Below are experts of layer 4 (counted from 0) of a mixture-of-experts language model. Rows are named router (the router's row for the expert), gate (a neuron's input weights, with its number), up (a neuron's input weights, with its number), down (a neuron's output weights, with its number) and show model dimensions 256-511. Each number is 500 + 25 x the weight over its row's rms, rounded and kept within 0 to 999. Numbers have three digits each.
Before each expert's rows: "raises" lists some tokens whose logits its average output raises strongly, later layers aside; "gets" lists some tokens that make up at least twice as much of what it gets as of all text. This comes from a sample of Wikipedia text that the model never trained on. Tokens count by the router's weight.

# expert 2
raises: "3", "4", "2", "5", "9", "6"
gets: ",", " ", " of", " to", " and", " ("
router:498517451515484506489539528481485509487534504486525532451515507479495546542468534499507544484454489446499498520490445475485546490511529497547481486530481469485506469467489511507503488456531499518511520482496494517497489526484463497475557478508500497501464533509486485498515542504535436535477504505468476487518482473475510494520492455471548496510526505500503525489557499475514487530447508483506475501487500487556496530480492496461485451462484511500490506513478482480471488553446492517524497541470486472516512498501489496486468497481507516471501465523503482489510533506489521500521503445542515507487533502475466484481477495455478501507517490528512503517545521459512452487524496477483486469514569506548481477504477453529518531500451507473550477561490500530531461511488438
gate1:490558520523513537502467499489491523490489546564491523563525512530499525441527495497502516527501518461455474515503488471491486575523470532482505463466475524476483506528456481532495494477479464524523512482486524520507480498510505491475498534546519486525466476527481456481508509489472523552480491527509559534495459516491548473523527469472508518488497529477541527501538503491552485505517516527526507524488515512522522507483475523502501465461489497514486508506519523482521493502524488529479496503508501483510542522456537536502495475490521523494495557531527510483501490479477471520479517528499516477519503475525472549526517525479477503476451536524517493516507522506489537461493507512512489510496500548524524555539465531486514478506488520521454485500521435540477503458498546
up1:459454494516487536479494500517545497501485544527486520464538476459513493435495503477544503498538504509498448500499490525527514479550457505494506498487499493548496519431479492525515477499498482501486484483456530500480499504500544509485485493471453494449497446532481500491507540508481548511481480524467481515481500520485508484511488475513504484561500482494485505509511502511535524553483499503512473490528480471501525521473524459472496530485499463469512484531517466512519473501522493493431497555519514544526464485484534521481539467489486482459463503528520523538484535476507497493541522464503503499473501555514478470507477483489495509457511485517541477487453549501540468501518556490501509518515488540488528478516465496479505513490494501541519497519515486453519504425487484
down1:507478536485495545518487478514466526474510499521532517507477549477510514494509496492464499480525543473472546463533507520511506436514500482507492485525456470527480512479517481469499506490522479455514518501535489509509533462451505527478472505480508506528519482471512494502484536474524514494513526490515490530475445526478529518501495483491534520487516516500484454570486484505531479496473530514478487470517480506514546499502465493462498527522506481466484479497528476464495499551485503521484544502475529475471505513504500501534499491494481536510479568501509455470518505493507541467473477464477487496488510533513509522484534537493508527470474479501506514506460528497458499485509534496496501486451518506489475479511498519477513545513512472492472445496479497478495477480489498
gate2:502493493448531530541578475491484487521466532481475467551503529510524480484492515455542490483482528492500515498531480485534527544473541536486499499459528513494488498490479523534460485499561501459500491511550530508513473490484518499454526521498513503468494493528491458487495494506490463525527512510508527506530520462501524449475507482465497501469571490530525517487493478519463513520500490480483508480456503505493468467513472457516518465455522478537486465445474522512433551504482507528495508525461529463461494497487477521460496526523517516497490550513468476530468510496503528537449529518549484471546503562482456527531511507486474538453452531486509505526527524447502525495482501518466500479504474505500484494497519517514513477498497539530508476485485525533518503472454484
up2:457487490507500474515485517525501498512497500476469430516511477504519470478519526477491521500478483487519477489497503471550472525495494483437482498521522483519523507533480477455508473516501492495509533465471514455532504495495507527470526501485492526523511501537515491476435505465484469509493455478495483497456481481559549506514483531528520490524481517500525523481509503500521444513475492514509525533534523451518524482478486485503454506485507499488497479485472503502503472485483487468496481534504508484468487534494505461487532455477524455516440508523501480477507524454478496510488497517502496471508492427500483453489525469487536540467474501504511489514506471496527461495513508559436481494507506473489553470457504540464542495519539498521513504475491477478487491515484505
down2:521533511482492441492514503513518468505484478457469522510527479486485487459473513484521505525503480507472516492446475505508510494533513507488540483515519509489487513523506501505492544467499519518491495514489476528473556527460505547488505521482496502482525535494474497481531508478481499510524512501479521484517509529473472474523481498473472442526481486514467527517579505507515506455524453497518580441507518480489467522500503498503501509493497499513508511489485492454511510510520468501510525481502501533470541475532571472452503481512524485511493496469473500495544503474524509510478547476501568486491519513485538506507440535453474491564475478518514528482472522501507517491498502468496486516495494465479577482498456505481480459451524416511508503519485509520508511473500462
gate3:462509463518499538500477514537514515513493519490533512529441541459521493522514532519518466488493502472511487544488463469526505513504493475547469488489572468473475484506508491484507465479531516555511472533490485481516475542499508507484460518462489495532547515494563510507497543514500478476506505487513518499513477510484512505449514519464504514485493527499499521536467466521483544526514517515486530523489543516495500459470495508520505499543481534573503525478551512491524509485473539487466515498458481510529458505513567525490508456484499514486499513486464470481516437514514509515520499529501520529509447488517505487481497549516516535486496538499458507472526485487495542543485495501507468467515510502526482502532534518507509507498445493521497503526523495504502513496470545
up3:512493470483474505488506454504503463477499545500543472476486465531517524528513518464476472464508510548510474492500539538503565503498541522464466502455502485500497501525498427453532477514530523556480500488521490498483506497502475518501493460545554464503479489547458491505439541517501504454465490537489492509498536514532510542470467460523521500503503501469496491477517519504583507509530537492477546532510496465463481497431505481506503502524508500487507519449484499435517515510571493454519438477432486498525515490486519482467519476487499543509508554495511527473476447523484490521472491467459474485490484485470459517449507489497497500494506506518503496510482509520513478430505490495511496526492482541508486500515498505540526457482503492518482464495494494531490520508506524
down3:493516467464496494491515514534517568463526525500516513514537467462528505509470501514431483531522505475457505494506510516495496478450505502428496529499507467494479480485522510516520521545491525502500506498484497507527540545530510480536494463477494492490528482497516487487503502524483480498504491490530511476550478513488484529532460458484546511493518511543489528499522480542498521526468495526530504549533486507487497506514513500460505539520477504543542492501471478503497516526496556439504499468496501457472526504496497469508500519486468466500524475522553489518542517478518431508535530488509526504493554487458503478481523486498501476513464505497528507454488506534476475489511509488481564537544508509504477506469516487499505508544471544497486486493543465472530555478518490
gate4:504526503515512479488476521537477519535515543511507534548523504481504497510513521459503452514506515519498465465515536512479488463499541463477449463457515505491470491525503474539523477459506526512482441487499525510509485511507535480494494486496514542529480500498483466510500497489520448477474481487496480494483506481509517517449528510488455421513487501547480514491498477493476530468494502487516514478474533491530508507457471489489500535488514526521492493472518537569504485501496492542488503521523488525468488500474452517461510504516514541504514474507474431505454516520522484508523523464490453494506524512504487494507531499460496490547486490453536502511509499480438485497500495486509533470517536502499518531484499503502455446526537510548482511535454502478484478463515451
up4:487505517518437518511445520465467494467500455504498522496492513457510443471514486523493504451482498550485480505497502491499547503510508514487467483532483521547505514507503487547519528513504474536492501545481479495515466478500490504492492528454499483513486487508527475479486544507519494506483538514455468486466526469505505527503487540485550484526503503521468482509534509544520521537471468482455508491456492492525502481487478438502514475506471540514508515496536498514525482519519501512481446527500519483472501471488513494515522536466530505512508560542505499496506516482497517493423519526489529536532504489475475492507494451521553511474524518528553488510481492504533502532494513510477529499485513494484443503540502484521501471545529520536484498516508513515533483475488507
down4:511484514492504472495511523504526481487486518482553474505535519524488505479474479503470518525506500503510517524511513508493504520516499521521494507488501491490512495501540497494511497498520480509538527505488462514516516508527537488492478523503473444464573528495504496496479524507496484528546509512559553482540503560500420460522493496511494491502511530510483454491483520496492512463536528487494508505532463534448516523552513508531490479489490494508534494490501508472529574537541540476534496485487512474475506455506536506500473510510493501513524567521551517477557476529461563475477490496509480482508497452513495558547476550504504526497529518504461510499472495491508497515462461541475488510487475468536538506517528478511511512511492470494486513465503495482492511479502530

# expert 7
raises: "3", "2", "4", "0", "5", "6"
gets: " ", "1", "|", "2", " B", " C"
router:503509449504511482495558497510480526466546525481465547470517515491486512576506502447489471490511483508483512542469502453492522505519510455524513497520492485505497459508512476456514462444546525487514523525494538480506520485485475454508509479502475479482506507532491481472480516524549477506465511491513503542507527492516527519517458451508553483486482487487521555474525495516467496533466503497501486484487481495487475481508480544451478498484497526505475472507497486479473459504501477536512524539525485470540535499542519510487487435503537491471543496514521489490499487521496516470530469502508495535496488497520489485480493527499519519463489469437504486534462499512529458492528478505473516466512532493523477472461498455513487524491487515430526487508477499511529465520497477
gate1:517486511465503516511493547497484537503520456504494560552497508470496507533494536474458492455512534480473517482502486527464512482489513483509491556503471460470496505474507468508485467476529508487485493474483508526557511452500478498483491441471495519480436516415492468469499519500537494484502492513494499499532510541480502496553521492484499502506469490513543512505495524512521529496508495502482521489538499537515525498507525485459528535487547455523470474493484503524484473470476495475484444540546529467548504521496479502560505533467512518488497559512521499523486468532481516504466499529534522508505515559509537483520497500525525510508536490506487492523482472485530495518532459522481528465482464449537497474461514544498504522507478507512489537515503496482479532517522502
up1:518481469513511513464499474474506398501517521503491539552499454450457514462495502488520479493512504502515518511520493464489472487540452490477515505500501507486525439552474544504475482492490523507452454497491478490541489487533429520494500451495487471543518518539448501499467493510477490502461478514539509521527445517526510517509494498488527465541486511541513520455527513471486495484505484491464480503514481501481490475481464460504513543505531512485492513493464500521540504518546505531501527493525514487526498534496520480500544491539491514512498487535511456537498518514473525525462533515522503456513468459512460498494519469492498498544512476469488482505491504512493483520541525524516495482476501511468569480453487491527561508459490471500481532496493519505512520491500517
down1:497536508474525482520488473475478483482520553515523491454493516485489480474516529530462507451523481515515505550548492499496516523530522482560484519524485498523460516503500511527464484473470475544475511472477559534487470552524481530483469556544509524514474484470507511479483482490551467517512535488454511548495447531517506532538512539533502484543532487462498510554480512526487462500524492461487525514479551475509521509505543516528507525510504505526476523504537480491503529490540550525498524516522494542495497484467501525538504478475484504559561553478473475471463496477468556477455487499513559523497541500484510502499496494480476494485490532520504524509459510526493490491506474494534480500500513518518518462516508480492513460549525501488502512538525523463515488507491484
gate2:515504479490448503516515489484477495467474464494470517491481464488507514490542466526495520514492522456448485525531517492462521494454524492533493524493540503526493489521537498501508508509492522497479479470501544492491529498487485507498491523502474513502533510526505479498509526468473504485511506484510512507460478478517508520522489528518502502505487531485469494492507478476549462493473466464481478535514483546517531510530545502495501493512489564484535517510495492521462527496503532529485536508494501490518487521529499451462522542542499496460485475477516535519527498509498498488496506549493445500468481500522569522478510500465515497501500515491519454478502488493520504519486533493508496517475508478520482529492542467509469514496475487569456548508540497483515484489501475
up2:470504476533487506479480536469502502540530483515561476534501482478454486435469519475494468497497522503480518498527512521523515499553466491486502503487504503489520517507479472499519521491459487458485526493501496510482470533539481503515514457519487520514515459481481447472485486533499509506492538506528470489516491490509491505535540503508513478514554457476485502498556510521476520505471492460469516510509516541547516453556462480529517489473501478496472506453515527496511497460491497510509506507545510481498515552443432496503474514503502523516512495493507505516461522497489481526532471551505493462465509512519494509537511548557523502495497499481518461459445511534503502488505525534512499487491525511483452475472537516504475533467489442480498520516504527509503516499492515
down2:526468492527493516521527518482475473506458523467509464506470506483493482474487481509485526501523555482531466535482477524467523502500534513507484506528512508460478519537511467504464491467488534500494508531456501550541491500468520491508476563502503517496483490539513552489515509496517548502526485481513492481490511538533528509454501497511503508511581470474452448491509495467474474496487490482506511479506493473507509537487534493490485481491468504526478491493488478509497504535511462525534517481494460517479520522476476503497491539479502481469491473523554514517493508481533486459539519511484449480539525444555493526495474554473520522497487478463494444462497499571498501485491559496495509519532478494453529509552451472489496489450484490492539485543534456485524477496506526
gate3:498474492473487505510506503515509503500543515486503496508529512531482531456487530462536515496454488504502549497562495535533492471499482494496514496469499482547518500526509500461497477516491515494522539456460540457491476512483499520484508501515494536459489503514504460543510480521482530472478519506478500526480512514494482498508502488458495484496522479498475473500492499472529532510517549498485469476497505443538536467514448468505517526522518523470521483526499524485515537456494456440553507569489492469487531514457489553551519515546500498515483500448503489500484495489506504531504473491472529494483551521453488494503493493499518489475482465527515471457521508489521462496516504520459500511510513516486518479510489531485473470528527468469516520529573509502526509540518530
up3:518475504532501534473502498504518470555508483489509478474496531486489517511507523509506472493446496499498500488525517514467518553485495509465502461529493471505540461509499517520520432482572491525508482497497462471519502486473537532517505475528535532458474488520492516501526506504527511481519543509498525480501497473495534494523470487498500484457516517518554487480447556475474520456503499525509515506474497518500502498482498483529515542488523459498494445484539515445461530527486509521506542498471487475530448513503508531518494506447494528503455530457537493502511485528481495566504486549508501536512472549457500484492486489487544513496488499489496456457462487498480480475465475559497458544507505531484511500510469466489470513487520539476481450500513494510483487542476496
down3:468510500499489534506506468504502531505545494481522529474483499466550452478523522514534524463442496498505496470457504532529503508529465490554464490542496516524519554499524510474518510464512508494497537524498509516522503519505453516501500479513489526456463495511531506544562513535485490477533489467498516516485525506448495499512519500514458467542531499480522498492538497535454478515536543505471513516486450478502477479471458516510500465510501440528494491552544504467551490511509465512486506523530488514504532491455456450518461528497505487514495485440482514464505551514436512490537533487480495514511488503520565444518524523479512512505482505487490495471489447480516515508515495476481510517504528451522474491491498500484491499488493465475476508507503473501505477497493509
gate4:521519511498500502481510456498499483476483512481607482505508477448487483467523488472492461496482517489499474461508536518507478479508505462480484498475519479530464507484525491477525489539510473476504516503492546457473524523461474484517460496486453493482498526473486493502483493520397537473499511488501466478467504483488512506517493503515526460514507462505468450511494469553532503487446541493477515490507514468479506495479483459512534470494491512521554500504505525477490523493488504468506470471529477444507505483454527479502505491503539493494430481505534476477506509469524519473539482483474501493508521472451492482521496497511506522501507491549489448518512489480541495493458466534522498506513525521548483478493529420507464510537526482513509494489479488490522529486561483
up4:482508483486478482489509472498487487468499504501473480502529512490501509515551543504489480477476524493497530509516529481493498484571519467529500504483460521484480508515500522530499498521493490497477443514482469485518494471485527492516432496483517476472468517526495514477448452519540503496473507492533509542521468449495487501476517507513497510471520532498510495477517477508507513461520468522481487518461467526512480494519476489505460536485517452500519506501544492507519505475493481529493531510498498523498475533462445481463535464518526467501517458482500494493501477520484446505471498448503516495521529491509504497477478544442462502491446488494515495484495499549497469501485523511514475526486485521475496473509509514487540472527509460499479466466493464478466446481463533
down4:513500489565489460474548527472485484506479508510527520488494470501508535512559503529507499516475567544463527474492470509511437448507482485475498492470511502466498543485525533487500473517515503551489514464489467539545534523514476531498487525518492466474491524502497529494497550503478465515474519526490467470512475535533499444478482508514488552513501505480492538497545548526483510468493514522511524501502491517516492522499513513522507495493503487531452496489530524528470476482491449497516490492474542506462534480444493457487515485456506501463512542488505529498510484545474500504451449473492547478485464511525512478498492527478476554498476464511543479460507490525504478506510506494499523546506515524484520494526508492459470469453494503522525536520477508526482461455489490

# expert 0
raises: " Order", " County", " Clade"
gets: "-", " as", "9", " The", " -", "el"
router:481460488536502502486515519467569508467530482445517524500486516525466546523483486508488510473475522526496477544499484483494497520468535471490492484506515488462484471471492529470528487502518523445494494475584493511462509530464493462497537481526467500511479510537503490511501541522536466542463481494526521517511493485511533494497488493484498510515492479524548549506562488510499499523461519436513487504492537481521492489507455525457513491500487514497463514475489445488476504527500496493516490557499497484529521496525483463491493491458492500452487463499537460504484511506471522492545534497519522521501524511485491496472470514497500527547528508514519462529504494488498518457517472480495478547476514502512422464540453486501473501481498466483530468510495527521496489508473460
gate1:559493482527458538433522522511516509495497489502512456477511499491493482477520462494513497552480499517506504544497477515499509507500505523454506496509486456507525499494488547516513534505471495509515482548460495501540515529498447492471514502429466495471510529482502465499506501479529499492518505476493503521525532485505487494488500449543485470539459439497478476483520503470469541513521496482486514512506513474443475508493483548532497472507466529497480535511479487519497509540490537482488530490539502457529463514490494478545502546524447531511479507513484467459509525492472504515506540538509481502456489494530481531535522500529525524492521459502493482515504532486496514487486478493491530512427447455483491482504525524478519477479496499512469536464532486482508527481519533
up1:475487504518508534519498493493508522549491535484503476449472518474495528457491501506516504455541517507495507506486496461452512458486486528498537480487485499460494513454536546491459517526469465504477505484497525482498457492513470487492498496518529477485461551499519515498506487519488519484481491539518500512522489522506494482544462510470524512518523528493483535528507514467477480523475518519525496532487498540488489531504519507479471503485521529492523511513467553527496441485535516508522557512505507481486485506498520494513477499494511524539514486535510460478497495496468509540515509486497489505444485521514515497473507530472487496516520467512464486524486533560529446462501520514494539517464490459543569521513518493528524531475511490477480486496553540503523525473520519
down1:518524459491541488474461502479490482493495507464488554535519518480496481510494481479493495427510471555531479527485435548476504520517498504514507480494490497504480506477463520511533507538484512511522526484552533501488500494475511521459499455458466480509523457511462534494516503497486493507502520509503507503475479501503507467522514497534519539511549505471471477495505496519499492461499507498474453511515536505512485467525475502526548511490491537482468484487496524472463502461483513529465460533486534512508501485488535453478502501450477497500533514492509563508510490498491479538531487533521488519499529521490519478512532496474470528460478489529497503467533444521500480461482470512450529512450515508551496491485482480533494481489480502500486508463479512493509536536482515
gate2:469468445496509511517498508519495475479491469498503467474477530447443511457484441496479472500498497513489468503541492531527513475468484539535508482505510479527502497513516465481502510515506502510533483460519496489519510519475528453518519482504515475510522494511499455533476415493470482477474497496476508470506490497505551494518460501507479514519473500479485462506474474502496507482509534500508483541520474500515474579518528506505522520465508470499487514459491480499517496439517513524512499504490519478515453538480510522458494519507489508494485574511492495523495461482501514446499477514479489484530466455473527492515538481504492542507532517481538504525506538514497539494495519504458522524496470508480519546485485521494435483515495533486453532493479504494527506465497537
up2:500509478466500493474513481530510518523469463457467502500565530529513516543486455516509526514514483483495462505530496520488523470467509492533525501504521514516522509510512488477543534514476541469509530448491494499513479521476516477488532519475491489511502499543483490546485463504447503517457504516507464532489477464520510507483519528513490463537485505497557485510467490481517528453491546514495494486538487483495546477527542512492497537517498485517468535454481481517536526443505491467530482491475519488556524485545492483456467504487460524436481542472549498466488468486507491496504503488491471530554465546498503512437490491535514526459517541486507518514463497508513513490506516486511475525507490503491475517500475544475503517477474523498504540491479499513504519472513453
down2:504512491478521531498508503517440491505504505480492462502512492520538493497505505538519472518491474534530481485475502494537566493544492517509502513443457479482525511546567509491519511514480522503544544467533502515568515507432436506496515517482483482489499524493494493510506475488515503521498529514524557476466492506497462489506493509488450537520511501503538527471516496496531491468483506528483490506521495513472460540524520482509503527517500502531524519468444536496511469494521514478448501555478504469442516504513524488501483537467520447481470565459452498487513497501493502462495473473489548515526457495479526495500523504493513495548467491515497512509489511471516515500471465453462516483520460472496507512484507511475489487519512505498535466451491502526483515443500528
gate3:470482479484512519518488505473515465500522504528494503457517502498455506508486469481487518509542512465479492513470481481522468523488500527523488478475480469507502502444468487476491473499492534493490515527472471505535486506542532501447494457489429484513527487497541524523500523510464504506480545556492518557505528484482502533477534494499498515491518514506516491448475494535523504534481546453523545479545489466530454465516519484512511516528531479504508499501512497453438489471503510495495450537449520486547446511482519492495492549469500481518523499488475492507538497490492477501482510511495500509455485504509478514496522504503555514530541463502522485497522520480491539458479501473529517523517455526489549519480490478513490456508495471534515524542540503536459461501493463
up3:476498527521463508478541507465481501498540484468522475473497503493507497518495468483445529498488520478522541489507510512439485477533487502494522498507503491555521493470502543477481539480495455496486448520491442462505502476472513520524511492475505530497506490527512437494522534520491464462493489479500464494451494455523447499474565541498504540451461498508485515470506497508541526514494509533500500496490465482494467499545466531492522410493521512503501474547560547510491485510571514517473525490506481477532440485495560508533522518488507496486481500520493507469517527446531493522524449506512506501478513532458508500520499482536530539498499480486538516470498487535512512515535534527506504488531513496484563466504506448466497525488480503512468529533494488497474470483506521
down3:492538505514461499499524498456527494456531485490465515514509444470502482507533507518529464509468508492540499522511513490486495496475483514536500454499489498530487498510478496497526532501534545544441471486490511468520515484512505483452519476534462538529509480496486497486507528496516523470486490526486514493515498504552516488497533505506431498452500520505500465518545500517470514503504453477452504479483491536529481488490476535513477539490537464461487473540450471558493487531487500480451471490490473495481476504489512514538484531481467491447499486517512465537490483477462479502524508496481499506497539517493488499530473503497497495472469529492542483489466509499535543499519451492544511491493497493477508522502489523525490485472484444446509499506522539472484521488512532
gate4:514519558508504497517508506525528553497498566523547462436474489473446538523461483486489468527518502516464524485491521505491505524482468487508521483548535514490459509540465493490496476511545515516467491516454493568542436535470505472512516490472476450523523504488469503476512508486482501467520478548499487510491472522504482532470464474481489454519528533531476529476512509478478511490537479508540449533480520523505493501478497520506529485529493455510475540484495534484528484545513539519455496508485501521528485450472462460504496507498504563464538519513533480529474522492487489452505503531532488508498427490484478487495502504478499495470507529483490485551521510432506494496525523484502503501505503535497502479509535545479491529549495513516462506510521530484494500471511499
up4:522482523505495504491474486534510485529533499498523449483493533518487552516490479519495532508529486476485492468484463479523525456506535496491501513530525464485463520525492462524496489494517494521452477494500518482485462504456501496519518483523503494522494523518501515497511501489524521485503508470514493485431514509520516521481505507501453519467523489551507494523464460500505485500487460512506509546492502501487475483497512493489531531490503489520500419546510498485540493510531524496501461474479465480501506500462517519516461513474508532522520494502506531495472527532514501496488485505475457454462483460445455512528520490533533526461537498496461448489572444475513489470482468496503510490510479500482527459533532463523496517463560495452461505516472513504517454439534513
down4:487527537482503489459443548482500451494537536491548452473460458480516531483505482488498494515507443512520478461509518523454477511514449498486482477505519492496510500535447503464482478522508497535492473523492492430477519491505515547515503548468489527516473497500521492516484492513517492480489518436493530480471512502506520522499538475522506481506549497504519498540536515500448489530562515517487525505520514533479508464500507481515504507505457500548501459492531504522493463489481581525492489489500535472492489510495519493502496476484557527496499487454509526526484516515457530478453481490499493517437494539497501472491512476481506541496550511446535470507489502466512463497490559496530518478517509472501497499501494518505510453522544471451465513501485462512523474490524531

# expert 5
raises: " and", " in", " (", "9", "7", "s"
gets: "0", "E", "2", "A", "5", "I"
router:504470448501475493472561489463509533461498512456498517494485535481450519512483516481522476501496510443493475524462463481488521515475523459502477489512490507442493474488506499495491482505542491520507500483502509497481509492464505488488540515508499543474492529509521505487497540509511492511465508536538493518534514490522540477515501473522518517462491488519503514501529527503514489518434472481527457464471521511494512487471445508495512479483458514499421496563489487471501515526490513505536528562459469497538525515523501493504499502496489496463509466520555497508489519539499507484550505480500502504511510523500464421509490525459518475501491513491538462534517543492499494476500481469468480509494495486534489515512520493514506528538482505496524484530521440487481437502463473
gate28:509508520518539499506472506504490551454492475501481478495507481496515517465506496535502513481503486474473522513545524542497503474483494496485503515497524472469505522503495507565480502508500536520510505524531548509523509502537549516501522535517513532485483471478507519540516512517513514497528500525480492495483546492506484487524553497463475520498515505514501487506514496565516463532523550516516488484494474459462475507474502513500491484516497540483519531521462502494556436518516514498513496490492514511504471523437488504480512544469492448470476453451506493513492488505553529506527523466494525498507520524510488516478487537513479514468477493518513456505502478506481473498502491461497498510514489539493477483465501488525518501467523496478467531520501516493491493483526489
up28:479492506534561485455507515517464480515499502487497497531504559463484498506489511451534513515508494474545488525489522521529514503482473497488471468533514446450512537494460479496478515539539468525523506533489502457469491497526517486508496543508488490466509504471470519492495500490557528527556494470493508528471520466500499493500490477528514465528500499513492505534540450497518530506496520503549502549467538490498532484464489504509516498513516493517537467549497530529491557536533474505516473513489522509488481517484526486480513471505523475493504501485518447498482518517532477555517470494484495500448501510485488523500513496451490508499536489515536485489468474490483489526530491532487471550497511521498508516497468477552508493495500488503502515522466479471413503483472516
down28:495518529509531498485494481513516487555541483525459484478485506521484547464480511549471560529426484466524523526528505516479484481511501475503492500551495511537502485535473462476529540528501492532489531493488478512472459489477497473485505541540493494504483496456556552469473482472507513515522470527495475510462475490504468531541513529488435506528482507520472478475489511491479512518481475482547479493483529487500512573517515505463478480503524490472475497495463507517521513517532504469480486519534493482511475495507497454452513483520530462514524487461485489483508513471524519512523497522502527477542517463560441480489493512472499541537482516538475474469500465503507505486471510534435479534493493501466498493517457529448459507466477503488480441507476518523441498489489458
gate29:535498456520481426486515474524556499455494490459545516496515512498525503495484508497473511520467507480488533518468471507510493485484491514501529488506502532503494491528521502487476504476524522507491522529490522490499461488528491537447511523532520465522490553506496511499527545526495466514481574463526469524480537536529516494529486536492531530484444508484482563500476530476518516492509528491495498509443482473491506523447493502523472495538478455550465452490520521536479506442519515500486505486488475455498474502519505478489510516506478471474461519519504501529515533507490462449525491521547491505542466498489547485499489493497510468530477532531510548514478550504493519488546457493467508538514446488446489495506461487504482509540523479489490524507521524468527507499482496
up29:539519517510546494484501492494529518515457540506451494516483479480549481476468514532526531547508500472486482505534481503463501515520512496496494475484528504504513495475513477513481510456488492425484486537473502438501458462554489548463492487502487479501492498485514504486488523445512500499519475512521488527511523472513527485503481470554565490504547534503493559510479524529497461496480517549472486452489520505494487492465490519480500508539525465509506502453543494528507520510520445519482474476469460508503551463476488507513475479499506495480518483475518499510569524488532522435490507458484511475525504504487497495497463523488489445467486497551485543498520532467468526485489528509520445546489477542522501508509502557542531488508474507479489540488466537488507519507494472
down29:494507491500469505547507563542488467463496507513479469512551486493469498539520487508496523454498465469493493489451529496520517504533496464478502515511515542545483516464497505511497478463490481515485506532542512499521488526519484532524472509506556491485494504494523502471526483500507492507540458529535525502532517509490518472450497557515479504482531487522486488520518489483488502515489515532516487578491503557471496514484502460452519499523512485487504441498512468479539504463505494529523510505541485561492560529539535496485519536469549482477540554520515488501514476481573490480482484530497488464501498481494505521513517506488459544484481478509483526519521490512506512487518538531505456515494423535521553527527549477466479517552475454497472482527503525528522522491496498
gate30:500508499478509517534503484524511510501463496498537497504480513487466476462477477493511471508475464536545481531524538480511522502500492505506466484513530574478528510475505488489506528527505525527456486508492508477542449549505519454483525538504492522541482517489510516493509523500459474519503526497546467568516527474461493490477502492443513526482477495522464528505513472489492492524530503501482508471486577513533493498536505470510470511496512493498534502502513468491509514497532525509511484504478518473518462505548516465496490441490544527535514536476483498462480472509506483502503499513496503504516430486517504485448476496514499498517499534504524495524494516435551488483502487500523556482486546478481523475483510496413491469491438483503484540498527510484564501503501461
up30:477483496460442500521434476487489526491494446506489470520499544508472494494493504520527484499502461482536499519515479474524522491539498461493460482517485497481509501500507498495527508507536472489536509502509471489535518538502459470504516507513522525505476532446501497511540500499524510530486492500530504505482491533464450506532504493491521518488551472498486475512484511487458488463547518520500507510497541434525477536501501489447454462490495514520487491525521480498480531506495518494510528562469507561509512490530537486509522432513494505520494474531523513526495492518490477495497442465501495537490432496549465536495493502516506522520557518456501514507497475497465514498522512488512464494516472501520548540504463449500515519524461462469479500453531487486510547479483477
down30:485488484536510478532466510496476490486503522477551481495501477503466499515543462495476525490508487504448511462506474488547479514469508514505486521514517500482467489498529510497502495512493517494522492502501494504488512478525512457512514488524504501483477497535500509486495477510470516481510523477514493516493524538496467512507502517497473519503449470467502472497455449505473483458475517473512474544550488507519504482503477510546521541582495514517490467491518485489505520454518467519526502517476488464465526491480469500528529474487451476514465457514501525508514530470470507497487505485461490549483511510522488526513509454466441524493543458468524553457465502520487536472505485502497495501486475484521500521553510559503499517542511505502480521520503517497498515480536478
gate31:538533454515476483473554499491485529524498500539509515512506470474519496517491522501473445519500472512512491485443483507508527448487504472551507493481460523512484541451496489464511527528489552509527488494495475456488499481466489463521518508482515502494502478495482485481479477473535532507557484520515474498527526491480510480510518530463491505484487469517531466487550500497472481492476494510483492531486493495507517502534479510485514463518499500505505500495488500503546577515518516474535494455531550537508500520469528497534523505535537493482501475507511488484489452491480506508477474449466464512504491523520510514463483516509530520509527515455413516450489533479574502510499496486499508466546515506484475461480509475517498515507489485514546518493430482501515521485533506
up31:506510499506553511562461498507485446481508462493460514466477478503542509515525481450494507514504514506541523497528471473487487499482480487509524495520466483448502495500512484498515520543464480528525491526534504538482505491526534525481536505490528493484556502543504534473462498499512482486485524505509479498491513492501512502495509528503508493485508478512473492513538492493515527491484557455482518453469492481518506514488520524524520518507501507477526470468499504516458496526504456527459521490536471491497561471497487526523516463487469520499453479426503516475501471535552533452486523520510483501514498508557507494482522500461493559488491538496527492512511513486558448499512502513510493459463528491485465488507500537506521458501509476502476494522482490518469495525545497
down31:539504501515514529491522513507471532512485535481523498510531517467520507477524506471529510502508482518491509523523519526485486489467496499516496506494520511461509475503492565470516461457488487474510514523500498541509503554466536489456503477508544479528473516511471493505522476483504485509491506515520449492504486474494464501467519452500491499523466510520519504506500487526481491511514527532491478483476517502497487522502535477540506507481464531496523486497532480524471476459530477484527523572494524541522537483527456457487489476510452457541555527487527508478534481493508451538492462506508508541503486465478467525512558522491530478498499557519507523477529530530532523522474519443536506481473482522503520495511492527535509484495512496537457464493539498472501495463524467